config.yaml
num_hidden_layers: 14
hidden_size: 256
d_expert: 64
d_shared_expert: 0
hidden_act: "squared_relu"
routed_scale: 0.25
n_groups: 8
groups_per_token: 2
lr_router: 0.00271
norm: "rmsnorm"
optimizer: "soap_variant"
beta2: 0.98
dataset: "wikipedia_en"
Below are experts of layer 10 (counted from 0) of a mixture-of-experts language model. Rows are named router (the router's row for the expert), up (a neuron's input weights, with its number), down (a neuron's output weights, with its number) and show model dimensions 64-95. Each number is 50 + 15 x the weight over its row's rms, rounded and kept within 0 to 99.
After each expert's rows: a language model's description of what the expert responds to. This comes from a sample of Wikipedia text that the model never trained on.

# expert 7
router:45 61 47 34 48 30 60 57 55 55 57 53 44 76 62 59 69 41 43 55 43 50 73 48 50 70 52 52 58 64 38 56
up0:25 33 81 44 73 57 65 69 59 39 52 45 37 35 59 48 41 54 32 63 33 74 56 66 54 43 41 44 28 33 65 23
down0:72 24 61 60 62 45 44 82 50 54 70 58 42 35 70 22 33 34 73 51 39 51 74 69 56 41 62 33 70 83 62 14
up1:34 38 64 36 55 52 52 45 68 63 65 41 36 43 63 48 42 32 52 59 37 27 34 41 55 58 43 78 43 76 60 45
down1:24 47 26 50 57 26 66 43 44 54 47 57 54 26 37 25 51 53 56 72 69 24 71 56 77 46 45 35 39 55 52 57
up2:68 46 43 56 52 57 55 29 44 51 35 61 40 53 40 53 62 51 62 60 38 37 50 40 60 56 47 51 52 59 80 64
down2:68 11 42 48 38 49 59 33 67 68 26 47 26 42 47 38 46 39 59 70 71 74 64 57 54 69 50 71 63 40 84 55
up3:40 30 35 38 46 68 34 09 59 78 87 43 41 76 62 54 78 25 54 50 67 20 32 48 42 46 46 36 88 22 34 51
down3:53 68 45 74 44 46 70 55 42 46 60 56 39 28 72 65 61 36 69 29 75 49 51 25 54 30 54 47 57 34 68 34
up4:56 47 17 46 57 45 63 74 55 48 53 39 38 55 30 26 83 62 44 53 58 53 56 38 54 45 68 57 35 69 62 25
down4:41 48 44 53 42 54 63 73 47 72 30 53 62 42 43 62 21 44 38 60 57 33 50 66 58 75 54 44 37 29 57 48
What it handles: Table cells and given names. Pipe separators and first names starting name cells in sports rosters, results tables and credit lists, e.g. David, Chris, FRA, ITA.

# expert 18
router:64 48 64 63 43 51 56 44 58 51 44 44 20 38 56 53 65 56 69 57 40 51 37 57 52 51 45 58 72 68 54 82
up0:20 58 46 29 74 40 45 50 42 42 33 57 51 50 33 76 80 82 50 54 63 66 49 44 68 66 54 71 38 46 47 52
down0:51 51 36 40 59 58 52 54 42 51 53 27 30 65 57 65 54 39 56 47 61 36 48 67 26 63 89 66 72 12 51 43
up1:51 45 49 35 26 60 49 35 57 71 56 69 05 39 66 41 65 54 47 24 74 48 41 47 71 44 36 55 69 65 46 57
down1:53 37 65 42 37 87 49 48 54 44 63 47 44 97 48 27 50 73 21 50 34 48 27 56 62 33 46 44 71 55 64 31
up2:35 55 24 70 39 61 49 40 41 53 49 45 65 44 45 60 61 46 29 50 37 82 58 55 54 48 67 50 48 64 56 53
down2:40 69 42 54 24 70 52 10 66 58 46 54 42 41 41 59 74 42 71 37 51 29 39 57 39 54 28 46 36 62 59 67
up3:52 38 53 63 49 70 41 51 56 73 43 26 31 51 58 35 53 46 70 37 38 52 47 42 64 47 49 49 31 61 49 68
down3:22 42 54 40 64 64 75 51 53 25 62 38 74 63 16 32 46 46 54 40 39 45 34 17 36 62 68 41 69 37 67 54
up4:56 56 67 46 66 27 27 46 54 59 60 79 49 60 50 50 72 72 33 56 39 59 38 64 49 25 18 17 46 10 49 63
down4:53 59 60 63 51 43 45 49 54 43 52 57 50 73 46 48 15 49 51 48 58 54 59 46 64 26 43 73 58 39 60 71
What it handles: Scores, table numbers. Digits in sports scores and results tables, such as 2–1 or 4–0, plus column headers like Goals, Apps, Pts, Venue.

# expert 25
router:39 45 26 66 68 41 51 59 63 39 31 64 60 40 57 32 70 42 42 52 20 48 38 65 41 63 31 27 38 68 29 35
up0:57 48 62 44 30 42 78 26 69 54 59 42 53 46 60 54 42 16 53 59 62 42 52 52 60 73 47 54 49 52 36 46
down0:53 35 31 81 24 49 74 53 56 25 72 44 66 42 64 42 54 32 60 64 77 38 65 59 51 56 48 49 52 15 46 53
up1:45 44 59 34 55 37 57 51 50 87 64 52 27 28 36 68 40 40 58 23 59 49 28 49 66 47 49 12 44 77 74 78
down1:62 53 51 61 35 52 66 66 51 53 24 45 41 51 51 42 59 48 69 41 65 46 59 24 60 55 44 66 39 33 37 48
up2:46 81 64 29 17 31 46 46 30 41 55 52 39 42 60 37 45 44 56 35 28 39 73 51 53 65 14 26 47 59 56 47
down2:58 61 55 26 53 58 41 48 56 38 28 61 44 70 12 26 78 54 47 41 26 49 66 52 56 56 75 41 44 54 50 57
up3:44 68 46 51 30 42 55 52 53 69 38 73 49 31 56 45 62 75 27 66 39 60 31 43 73 40 39 11 56 53 73 26
down3:44 49 42 56 56 54 52 45 77 47 33 30 50 65 58 57 51 54 44 71 67 37 61 28 49 75 22 41 49 76 59 29
up4:80 40 47 26 40 38 45 49 54 61 38 58 62 46 49 63 57 69 19 38 73 72 77 68 42 37 69 41 60 55 24 35
down4:67 77 31 29 56 63 48 33 45 79 56 31 49 45 82 41 49 38 51 61 39 32 56 54 37 14 49 50 49 32 59 64
What it handles: Opening quotes and parentheses. Opening parentheses and quotation marks after a noun or verb, especially quotes after "to" and (aged, (age in birth/death lines.

# expert 28
router:56 48 47 56 49 55 68 41 63 68 70 39 32 26 64 71 59 71 45 39 54 45 85 55 41 77 28 49 55 66 62 44
up0:35 51 51 59 63 41 10 48 46 34 58 34 51 50 68 66 32 75 38 38 57 40 55 54 52 55 31 52 74 44 13 48
down0:53 39 38 50 30 28 25 37 36 19 51 72 27 37 44 41 24 67 53 24 62 60 48 72 43 50 29 58 51 39 57 47
up1:51 57 52 76 78 54 63 41 58 71 71 53 46 25 63 60 79 55 71 45 56 50 49 45 50 71 54 24 52 76 63 67
down1:62 58 24 63 49 68 46 30 41 51 44 39 49 50 73 62 40 83 62 74 82 47 67 44 56 50 43 30 60 69 45 30
up2:55 18 47 49 48 27 46 43 34 38 64 07 36 58 52 56 68 55 51 47 46 55 45 35 58 47 33 32 66 51 63 70
down2:14 38 74 44 28 47 35 63 33 58 44 55 38 73 35 34 61 56 32 55 55 41 38 49 42 27 79 66 47 68 58 68
up3:56 54 73 59 37 36 34 45 54 73 55 48 49 59 35 70 66 58 58 49 21 73 46 36 43 35 29 37 77 37 39 86
down3:09 50 58 66 38 69 56 49 73 16 32 66 51 51 46 50 54 41 68 50 61 70 51 43 37 51 65 73 54 50 47 42
up4:90 22 40 46 49 48 48 43 52 64 78 51 47 28 38 48 42 46 61 65 85 37 46 35 66 57 43 68 57 62 49 43
down4:43 16 35 55 72 47 45 51 32 52 38 51 94 44 49 61 29 59 50 59 67 38 35 47 66 33 43 23 46 31 62 55
What it handles: Sports years and competitions. Year digits and competition words in football and tennis articles and results tables, such as 2018 FIFA, Cup, League, Women.

# expert 19
router:36 47 36 61 51 58 53 47 71 33 43 66 52 62 46 38 71 15 54 38 28 41 55 59 34 63 36 27 43 59 26 39
up0:24 30 71 52 66 45 48 28 52 39 63 39 82 27 39 51 34 61 34 59 66 37 56 62 62 71 47 72 59 72 61 65
down0:54 46 56 63 58 83 66 81 67 46 17 54 69 49 39 42 54 48 34 53 50 52 36 65 38 81 71 83 35 24 20 64
up1:50 54 62 54 70 66 48 56 36 28 69 68 40 30 62 43 34 32 45 78 50 55 62 66 40 56 46 17 53 47 51 58
down1:42 66 39 43 45 53 30 38 59 31 51 56 66 46 59 55 56 62 28 44 79 66 43 67 40 26 70 82 46 18 55 65
up2:57 48 33 53 47 65 64 71 42 69 37 56 25 44 20 37 87 47 42 40 57 52 52 31 60 58 35 49 21 65 52 76
down2:49 75 76 36 30 59 39 67 49 64 32 52 73 52 60 79 69 43 45 22 73 28 50 52 73 55 49 45 60 22 44 02
up3:45 63 59 70 65 62 35 65 54 71 63 62 71 28 72 67 57 46 53 58 39 53 27 71 48 58 50 12 61 29 60 59
down3:37 50 50 44 39 45 55 81 44 41 59 38 63 53 60 58 32 20 37 58 47 73 75 48 46 42 35 30 60 54 34 36
up4:31 36 58 48 67 99 40 37 62 54 47 81 48 38 49 39 47 54 56 33 42 52 39 68 43 61 46 31 62 43 70 58
down4:45 52 17 77 39 73 61 30 68 54 38 63 56 52 58 56 50 41 57 38 37 59 53 31 71 48 45 67 65 37 45 56
What it handles: Opening brackets and dashes. Opening parentheses, quote marks, square brackets and em dashes that begin an aside, e.g. (born, "Who Am I?", —canceled.

# expert 14
router:40 45 59 65 41 34 84 53 43 59 59 59 30 26 51 49 35 41 62 22 50 47 43 29 45 35 35 11 81 55 28 62
up0:18 57 41 58 43 54 46 54 59 27 71 30 44 36 42 60 43 29 48 44 79 66 44 51 57 54 52 70 55 20 54 67
down0:38 28 63 53 43 67 58 59 28 79 52 62 53 67 53 48 49 38 45 41 62 66 65 56 53 60 27 65 52 26 68 48
up1:45 47 52 71 32 48 42 54 68 72 22 48 14 25 58 32 38 40 30 49 83 75 60 47 53 49 56 44 46 53 41 54
down1:65 23 62 47 61 38 52 66 47 58 45 18 48 57 37 64 65 32 67 67 53 57 71 39 40 87 58 46 54 67 48 40
up2:27 44 43 41 56 34 74 48 44 48 43 67 35 48 53 58 49 30 52 40 46 51 49 48 38 38 59 53 85 60 44 59
down2:80 20 64 58 31 55 73 38 57 80 38 50 64 44 60 49 40 37 68 38 98 42 38 52 46 73 73 43 62 63 56 39
up3:50 50 49 50 54 59 66 59 41 48 71 85 47 41 77 41 49 52 47 53 29 46 68 52 78 38 55 44 60 38 55 24
down3:42 55 54 25 71 37 30 44 67 32 39 76 21 64 51 40 63 66 51 63 27 47 64 31 20 41 45 33 40 63 78 51
up4:56 38 25 16 37 41 54 79 53 63 30 32 37 21 65 72 39 16 58 37 54 42 49 57 61 34 55 29 41 46 24 57
down4:26 59 55 37 24 60 87 69 48 74 53 50 62 58 68 58 61 67 61 49 77 55 77 18 65 45 31 31 27 75 47 48
What it handles: Geographic address separators. Commas and compass words inside place names and location lines, e.g. Malton, North Yorkshire; South, North; coordinates spacing.

# expert 24
router:47 52 56 48 41 34 56 50 60 66 69 46 32 55 76 51 64 73 60 49 50 66 90 67 61 51 28 40 60 67 64 40
up0:55 54 24 65 57 67 20 82 39 30 51 63 52 40 35 63 39 37 63 78 31 56 40 65 77 42 75 68 50 39 15 59
down0:49 61 29 42 41 57 31 62 60 37 53 51 65 59 36 35 50 31 32 79 45 29 63 41 48 56 55 56 88 58 54 36
up1:73 61 34 38 73 50 19 97 50 38 60 61 41 60 66 34 44 68 56 49 92 63 52 50 62 51 71 47 39 25 71 21
down1:54 69 51 78 66 40 47 35 70 65 65 50 59 40 57 67 53 41 58 44 26 40 47 32 50 36 44 62 59 23 47 56
up2:58 60 74 31 49 60 48 49 64 55 63 30 40 72 76 66 33 85 52 16 35 49 48 55 33 48 54 50 61 80 37 83
down2:63 59 74 41 46 48 32 40 46 36 75 63 60 68 42 63 61 67 54 54 64 57 47 34 70 54 58 59 65 29 47 26
up3:40 58 51 64 30 39 18 41 25 70 20 42 52 41 40 71 63 53 65 66 86 71 46 34 40 35 43 59 52 63 31 48
down3:61 39 42 20 68 68 46 56 40 47 64 65 23 67 59 21 40 62 17 49 27 64 55 50 56 46 28 67 39 49 55 40
up4:14 47 42 55 38 49 75 54 34 52 49 56 43 56 55 43 51 56 71 47 49 58 61 51 65 40 69 76 60 33 84 53
down4:55 67 60 64 39 56 48 72 36 38 51 25 29 49 60 41 66 36 43 74 51 56 38 39 59 48 33 39 34 60 69 57
What it handles: Sports league years. Digits in years and counts within football, basketball and league text, plus words like League, Cup, club, football, professional.

# expert 35
router:43 37 38 56 60 16 53 27 67 43 67 49 40 35 54 30 67 45 32 42 44 44 51 55 38 44 44 48 41 39 41 52
up0:69 20 23 55 27 52 35 60 63 70 71 71 15 75 85 43 82 15 81 50 69 29 33 83 46 57 58 49 53 57 44 60
down0:79 45 56 72 33 53 62 21 44 41 31 43 53 40 25 53 48 74 36 67 51 24 72 82 21 38 57 73 72 45 69 54
up1:27 64 24 41 52 47 42 44 54 67 41 39 63 26 60 34 49 54 53 52 56 48 49 49 40 64 50 64 46 24 49 33
down1:76 55 51 61 52 44 36 58 62 51 47 60 59 48 38 50 62 50 22 46 28 44 41 27 60 37 65 62 47 67 69 66
up2:26 23 26 55 45 53 64 59 37 39 49 43 51 47 65 50 54 60 58 38 58 73 64 64 50 41 54 85 68 57 53 42
down2:80 39 57 67 54 55 62 23 60 57 58 49 78 50 50 47 36 35 32 46 45 51 56 49 65 67 70 48 83 51 46 42
up3:76 41 22 44 56 50 53 65 21 53 48 66 27 41 80 59 31 53 28 78 75 54 68 60 40 75 38 21 35 51 74 52
down3:45 40 49 40 19 52 66 37 38 48 66 61 46 52 50 43 74 39 83 72 56 30 48 39 50 42 67 28 50 67 42 54
up4:32 55 57 73 35 35 74 62 55 26 53 24 72 47 29 46 70 63 60 71 61 50 31 71 52 38 55 63 44 70 70 42
down4:39 50 33 44 32 30 55 59 57 60 44 67 55 32 68 50 63 42 46 44 53 51 50 59 50 22 66 59 25 49 42 42
What it handles: Spaces before numbers, coordinates. Spaces, dashes and leading digits before years and date ranges, parentheses before unit conversions, and decimal points inside map coordinates.

# expert 12
router:42 72 46 33 37 21 72 53 53 57 63 62 55 41 32 60 63 48 55 42 57 60 56 43 30 57 43 38 71 48 36 56
up0:63 40 46 48 28 45 71 47 44 37 36 84 54 65 51 79 54 03 72 55 47 45 64 80 39 36 21 70 38 50 28 32
down0:59 43 66 46 18 48 51 41 51 68 62 40 52 39 43 44 65 63 56 15 46 37 59 71 61 64 42 52 16 62 24 56
up1:60 21 53 36 56 39 36 38 18 52 53 65 49 33 67 58 40 29 56 63 47 31 53 60 46 31 51 44 31 65 34 41
down1:43 50 21 66 39 27 36 67 13 61 74 72 60 60 44 37 63 48 47 61 62 51 82 44 39 47 44 56 57 49 64 60
up2:28 45 46 64 34 73 80 60 42 76 53 42 30 43 68 56 72 67 62 85 47 54 36 47 51 69 72 57 58 43 74 61
down2:57 43 75 37 46 55 75 52 36 59 57 47 14 30 40 51 54 48 56 88 56 35 51 46 68 46 49 26 49 50 58 12
up3:49 41 50 62 27 66 70 38 48 69 19 32 57 54 20 65 59 70 71 44 45 38 43 48 43 60 46 36 59 77 41 38
down3:35 37 27 34 28 48 30 45 63 56 53 58 33 65 49 45 33 73 46 48 47 26 38 79 42 24 73 58 57 31 42 25
up4:52 59 55 73 70 54 51 72 36 62 63 57 58 54 23 59 65 77 65 76 41 86 38 34 52 70 47 39 47 43 37 48
down4:55 43 30 41 23 28 57 35 43 64 22 52 49 35 53 60 37 35 64 69 65 27 39 52 34 34 72 51 61 56 48 45
What it handles: Table cells, names. Pipe separators and country codes before player names in sports tables (ENG |, NZL, FRA), plus common first names like Mike, Steve.

# expert 54
router:39 47 30 54 55 35 32 62 90 43 71 66 20 46 69 53 69 55 58 49 41 31 43 68 23 96 53 37 48 31 26 96
up0:65 52 56 77 49 67 21 55 54 44 41 35 56 50 40 47 49 69 73 42 55 54 49 12 36 44 61 82 36 72 62 60
down0:46 78 59 39 33 23 46 48 60 52 67 49 42 46 41 30 65 37 40 47 44 60 55 52 54 36 67 61 54 37 49 46
up1:25 32 71 57 60 55 44 43 47 44 52 36 55 51 27 31 59 35 49 69 59 58 36 41 42 68 54 52 37 06 53 78
down1:68 40 41 44 61 50 28 59 53 43 65 49 25 53 41 31 56 27 38 67 43 42 27 34 64 12 64 28 42 51 45 61
up2:49 57 52 41 56 19 34 80 32 41 71 57 46 29 19 58 70 37 58 57 31 29 51 28 26 83 42 39 49 55 77 63
down2:47 63 49 43 44 73 62 43 30 41 24 50 36 58 34 51 63 56 63 43 41 49 37 39 57 47 62 54 64 69 57 50
up3:48 38 51 61 63 69 64 80 60 54 74 31 40 58 75 43 45 59 48 42 23 53 42 46 37 66 56 50 75 40 37 43
down3:30 69 37 44 15 63 48 74 56 32 51 49 59 52 36 50 34 50 58 46 26 38 43 42 56 40 81 42 33 71 36 49
up4:45 51 35 29 70 51 31 60 52 43 54 86 36 30 40 50 69 37 51 56 66 31 53 56 52 60 58 66 40 66 58 38
down4:62 43 23 51 54 43 48 58 56 45 48 33 69 52 79 61 61 54 66 49 32 45 62 60 58 34 39 78 52 31 23 59
What it handles: Election table structure. Table row endings, section headings and labels in election results, such as "Results by county", "Valid votes", "Summary of votes by party".

# expert 15
router:44 58 52 49 38 42 56 41 60 48 82 65 58 45 28 59 79 47 45 25 47 67 53 39 56 74 53 38 38 47 43 52
up0:52 73 50 74 51 51 52 24 64 59 44 38 37 23 40 33 38 18 49 49 43 39 54 47 80 56 25 72 46 55 64 31
down0:65 54 43 47 35 54 62 49 39 20 52 58 42 24 64 39 64 54 53 44 37 62 57 66 68 75 63 62 49 74 67 48
up1:32 52 41 53 45 40 46 52 63 58 49 63 20 40 57 77 58 37 27 56 61 52 41 65 73 42 65 29 54 35 43 62
down1:41 65 24 51 60 17 38 29 46 42 80 40 72 19 65 52 93 38 50 65 46 45 63 62 41 42 43 42 51 41 39 51
up2:24 46 21 57 55 39 56 44 24 67 56 15 61 84 41 74 50 28 56 64 60 37 62 57 77 55 37 67 71 46 46 54
down2:72 53 27 75 70 66 64 47 11 43 31 64 37 62 70 74 43 77 47 43 63 42 34 43 30 66 79 58 74 27 41 32
up3:56 54 66 35 56 60 55 51 49 55 68 54 61 52 47 76 58 31 63 29 51 41 69 29 52 54 49 81 60 49 32 61
down3:66 18 56 41 56 65 74 75 49 27 46 32 45 53 49 54 42 65 60 59 71 77 39 25 33 48 81 72 35 45 54 38
up4:77 38 48 52 36 57 54 36 72 10 57 31 62 88 48 54 72 60 38 43 43 60 64 56 24 44 45 42 36 51 39 31
down4:39 81 59 58 64 60 61 45 20 47 60 32 51 41 49 64 52 65 56 49 53 48 59 79 41 34 69 54 49 43 63 58
What it handles: Connectors between names. Connectors and separators just before a personal name in lists, credits and tables, e.g. "and", "&", "|", "-", "with".

# expert 10
router:24 36 65 77 62 22 65 74 47 50 61 57 17 24 56 46 54 46 60 30 51 45 33 25 29 40 40 08 65 54 40 52
up0:60 46 57 82 48 39 70 35 54 35 46 63 67 51 77 47 28 62 24 57 47 73 67 58 43 44 67 51 57 42 75 55
down0:43 58 79 48 37 57 31 29 17 32 47 77 58 51 33 53 66 69 47 59 34 22 51 43 31 54 40 55 66 72 38 70
up1:67 52 43 65 38 50 66 39 14 71 40 38 32 51 38 38 49 51 38 52 46 83 49 44 55 62 54 52 49 47 21 43
down1:40 63 65 62 63 58 52 27 74 64 52 40 32 75 58 42 48 71 43 57 55 43 57 41 48 28 37 35 55 57 36 40
up2:40 46 36 51 53 86 40 46 26 60 43 50 89 65 69 58 83 22 43 46 36 71 55 35 45 63 68 47 64 45 63 50
down2:49 45 32 29 55 55 76 37 53 61 45 54 49 43 47 57 41 36 67 71 28 86 66 36 35 38 55 48 76 21 49 29
up3:28 68 64 36 43 60 37 51 39 60 65 45 62 46 32 44 78 48 47 46 53 68 36 21 49 38 58 51 46 57 25 47
down3:46 47 50 23 38 50 74 27 37 59 36 30 34 55 48 57 33 44 37 57 59 31 39 43 62 47 78 64 19 40 62 65
up4:50 41 54 60 28 42 55 54 45 55 35 58 50 47 58 74 62 58 29 56 49 44 44 42 80 49 44 42 37 62 42 34
down4:35 38 55 43 33 39 49 36 26 68 43 34 60 64 56 44 33 55 71 69 66 62 90 51 45 49 48 53 34 38 43 71
What it handles: Place-name prepositions and regions. Prepositions and commas before place names, and the first word of region names, such as in, North, South, Province, County.

# expert 20
router:61 57 47 63 67 49 59 31 77 42 63 57 45 46 46 57 58 28 73 37 61 66 70 33 51 93 49 57 50 53 48 56
up0:60 41 42 40 42 56 29 56 41 36 61 25 30 52 61 55 47 54 30 29 53 49 75 60 56 42 54 37 63 52 75 29
down0:51 68 47 64 50 40 81 68 28 51 34 36 29 53 39 49 44 34 41 55 34 58 29 52 69 47 41 34 58 48 83 34
up1:74 49 28 46 46 62 53 68 62 30 64 39 47 31 47 63 57 58 47 39 39 69 21 18 56 57 58 58 54 42 53 37
down1:62 29 52 44 64 65 53 48 44 36 28 54 19 48 31 76 50 84 50 24 63 51 39 84 55 56 30 59 53 62 78 46
up2:75 44 43 61 55 48 77 47 48 65 43 51 52 22 44 53 59 22 42 41 59 55 51 47 56 42 52 73 43 47 67 26
down2:71 49 35 47 34 50 49 60 44 58 40 56 54 48 66 42 43 53 57 45 52 57 27 53 20 63 28 47 47 45 43 48
up3:39 29 60 49 40 51 44 51 45 86 23 59 32 30 62 33 36 28 47 59 26 81 63 50 37 55 53 60 63 58 59 61
down3:68 54 55 24 59 75 27 76 30 76 48 55 49 43 29 61 80 58 62 60 74 36 57 61 54 46 26 57 63 44 44 47
up4:25 26 27 28 44 55 21 34 56 56 85 59 65 36 69 54 72 50 54 68 75 57 59 48 31 48 55 46 30 47 58 57
down4:59 76 46 34 49 39 60 35 35 45 49 47 35 63 37 42 39 43 54 36 61 35 22 62 19 50 60 68 54 40 39 46
What it handles: Negating prefixes, table fillers. Word-initial prefixes un, re, dis, inter, non split from their stems, plus dashes, pipes and digits in tables and asteroid-survey lists.

# expert 5
router:31 67 63 84 70 45 64 79 71 57 61 40 36 23 63 42 61 46 51 25 61 74 43 32 67 63 47 30 50 47 39 52
up0:38 78 33 62 76 56 42 38 52 52 58 54 16 46 44 61 55 64 66 32 65 55 32 46 59 73 59 39 57 48 38 49
down0:43 60 39 76 56 58 38 44 40 35 39 61 41 44 48 66 70 55 30 29 45 49 53 44 35 41 88 75 62 27 56 45
up1:50 31 40 77 47 55 62 56 39 57 75 45 46 57 38 41 55 48 45 51 48 67 45 55 30 55 46 54 52 39 77 37
down1:65 63 14 66 45 58 23 45 63 63 45 35 14 51 79 43 42 53 57 84 65 67 77 49 54 89 59 37 13 44 61 51
up2:36 53 73 30 66 50 54 70 38 46 55 45 39 16 52 48 51 45 42 34 61 57 53 56 46 50 42 24 71 57 31 48
down2:27 58 51 43 48 57 66 43 23 24 55 71 74 43 42 69 74 34 38 29 48 62 58 30 43 28 47 41 49 40 62 47
up3:62 64 49 81 64 40 42 61 39 34 39 43 44 44 62 59 29 36 38 72 59 43 63 51 41 39 53 28 58 47 37 51
down3:34 42 38 53 56 63 56 38 76 56 60 65 67 49 58 69 18 51 46 09 67 61 62 62 72 82 72 41 44 40 60 54
up4:28 45 40 53 64 39 23 52 57 34 55 50 79 65 64 68 40 81 47 31 58 48 59 35 56 17 52 45 60 70 16 48
down4:49 86 51 52 42 50 46 42 62 40 50 61 60 27 46 62 34 78 66 48 40 61 55 51 58 32 29 48 64 54 30 44
What it handles: Countries and list commas. Country and place names plus the commas and table pipes separating them in lists, such as France, Italy, United States, University.

# expert 9
router:65 62 49 50 57 38 42 74 70 36 74 53 33 60 74 19 64 49 39 52 35 60 49 50 66 57 53 71 39 56 65 63
up0:35 54 68 67 44 54 45 34 84 55 69 48 44 71 47 46 68 45 26 34 39 44 27 72 44 57 56 53 23 50 50 24
down0:69 49 44 40 16 51 38 53 61 42 51 43 13 53 47 40 87 59 64 50 50 44 56 42 49 63 72 55 44 39 85 26
up1:70 60 47 40 58 61 76 41 55 56 59 61 56 65 31 26 29 27 47 59 49 39 35 72 63 48 62 50 72 61 30 55
down1:48 79 36 63 26 73 60 37 73 31 57 58 29 41 57 33 35 67 60 31 32 49 41 59 68 50 48 74 65 53 59 44
up2:64 23 53 48 66 79 49 55 64 52 60 51 32 49 79 45 30 53 57 34 47 58 43 46 50 73 41 86 69 54 57 52
down2:66 63 71 44 42 50 29 60 59 42 69 47 54 34 34 46 13 43 73 34 76 58 57 26 55 27 66 37 33 57 37 26
up3:74 52 53 30 58 55 33 67 42 46 67 39 61 51 39 44 42 57 79 68 52 66 62 46 35 29 63 44 61 42 68 55
down3:61 78 53 58 46 70 59 59 53 38 48 74 40 11 47 61 51 43 49 52 20 61 46 41 62 47 58 52 68 67 61 36
up4:46 63 62 48 45 49 75 63 46 36 32 31 51 72 68 45 66 65 54 29 32 44 63 32 45 50 54 70 44 45 68 53
down4:59 41 40 51 58 63 45 40 27 70 51 55 23 42 49 62 58 54 35 65 51 68 68 68 34 49 39 46 54 41 84 55
What it handles: Name endings in tables. Surname endings and name pieces in sports results, rosters and tables, plus the table separators and closing brackets right after names, e.g. -ewicz, -ki, Blake.

# expert 23
router:51 41 09 38 33 28 70 49 66 37 54 50 53 55 69 44 54 44 63 39 42 54 53 51 67 91 55 30 31 55 35 47
up0:70 38 54 29 65 44 56 52 49 45 53 38 37 36 06 36 42 66 23 34 48 65 63 41 22 39 36 58 46 48 35 56
down0:48 63 33 51 39 53 50 54 31 35 63 60 34 25 37 15 70 51 56 78 37 61 40 23 44 67 35 44 23 51 76 57
up1:48 36 68 37 55 65 43 65 76 54 59 55 65 48 39 56 49 32 62 62 41 37 41 68 53 51 55 46 53 36 48 58
down1:62 16 41 61 52 54 32 83 54 33 46 51 90 59 31 69 67 44 46 66 99 58 57 53 47 41 68 55 49 40 34 51
up2:73 75 60 51 24 60 41 58 44 38 57 20 70 38 48 54 71 48 40 30 42 64 50 72 37 45 54 47 49 35 75 30
down2:33 52 38 48 33 46 27 45 54 32 44 73 39 29 42 47 41 29 98 67 64 42 62 44 68 23 31 46 70 49 43 65
up3:19 66 60 44 38 51 41 57 66 60 70 56 63 55 41 43 77 28 42 31 43 64 69 63 41 62 68 41 77 31 16 39
down3:40 60 72 48 50 38 33 46 65 60 41 54 52 54 57 49 53 46 41 32 51 44 24 70 28 56 58 36 59 32 57 32
up4:37 33 62 56 45 73 26 24 65 60 62 77 58 49 24 57 54 44 71 64 72 41 64 41 49 24 58 25 61 33 37 18
down4:86 34 68 63 70 24 38 42 42 59 64 60 34 30 78 68 52 24 49 41 25 47 43 41 50 64 27 47 51 51 50 16
What it handles: Opening brackets and prefixes. Opening parentheses, brackets and quotes before a gloss, acronym or date, plus word-initial prefixes like re, un, dis.

# expert 26
router:44 50 32 53 40 60 62 62 83 90 83 61 63 75 51 44 71 69 41 49 21 25 74 33 36 53 39 50 32 58 43 41
up0:54 71 39 40 13 32 79 50 67 64 37 29 64 63 59 33 53 53 45 40 06 60 52 37 51 55 32 37 49 44 29 46
down0:29 63 53 43 65 43 73 64 37 69 28 39 59 63 63 59 58 61 66 56 42 46 37 43 53 38 85 53 46 40 23 57
up1:57 56 42 59 38 53 58 41 31 72 42 34 63 82 57 44 38 54 27 81 01 44 30 51 30 52 61 19 60 75 57 42
down1:41 56 58 66 25 55 31 33 63 23 35 45 79 39 38 45 44 63 39 57 47 40 38 40 00 54 59 86 47 60 48 66
up2:62 40 50 65 54 59 76 54 53 55 54 53 55 54 69 62 29 56 84 67 54 18 66 52 64 15 46 46 49 56 31 49
down2:37 68 46 57 40 47 64 58 47 41 75 76 74 40 31 45 51 52 61 53 71 61 26 30 58 66 55 46 32 37 38 45
up3:96 52 41 52 39 43 32 52 54 29 46 48 61 48 75 23 35 54 37 34 49 17 54 44 48 41 61 65 48 36 51 58
down3:50 62 56 68 48 75 48 48 74 55 70 50 64 91 14 49 44 65 42 49 39 40 65 60 48 55 52 41 67 63 67 47
up4:64 49 58 25 54 20 66 50 38 67 68 69 46 49 42 37 41 59 52 63 59 40 68 24 82 34 44 36 61 62 32 59
down4:22 66 62 42 39 44 64 58 45 17 58 51 70 54 21 73 63 38 53 58 53 45 60 50 99 32 48 44 42 38 81 67
What it handles: Scientific name fragments. Mid-word syllable pieces of Latin/Greek biological, medical and mythological names, e.g. ar-thritis, Sar-coma, Her-petologists, genus names.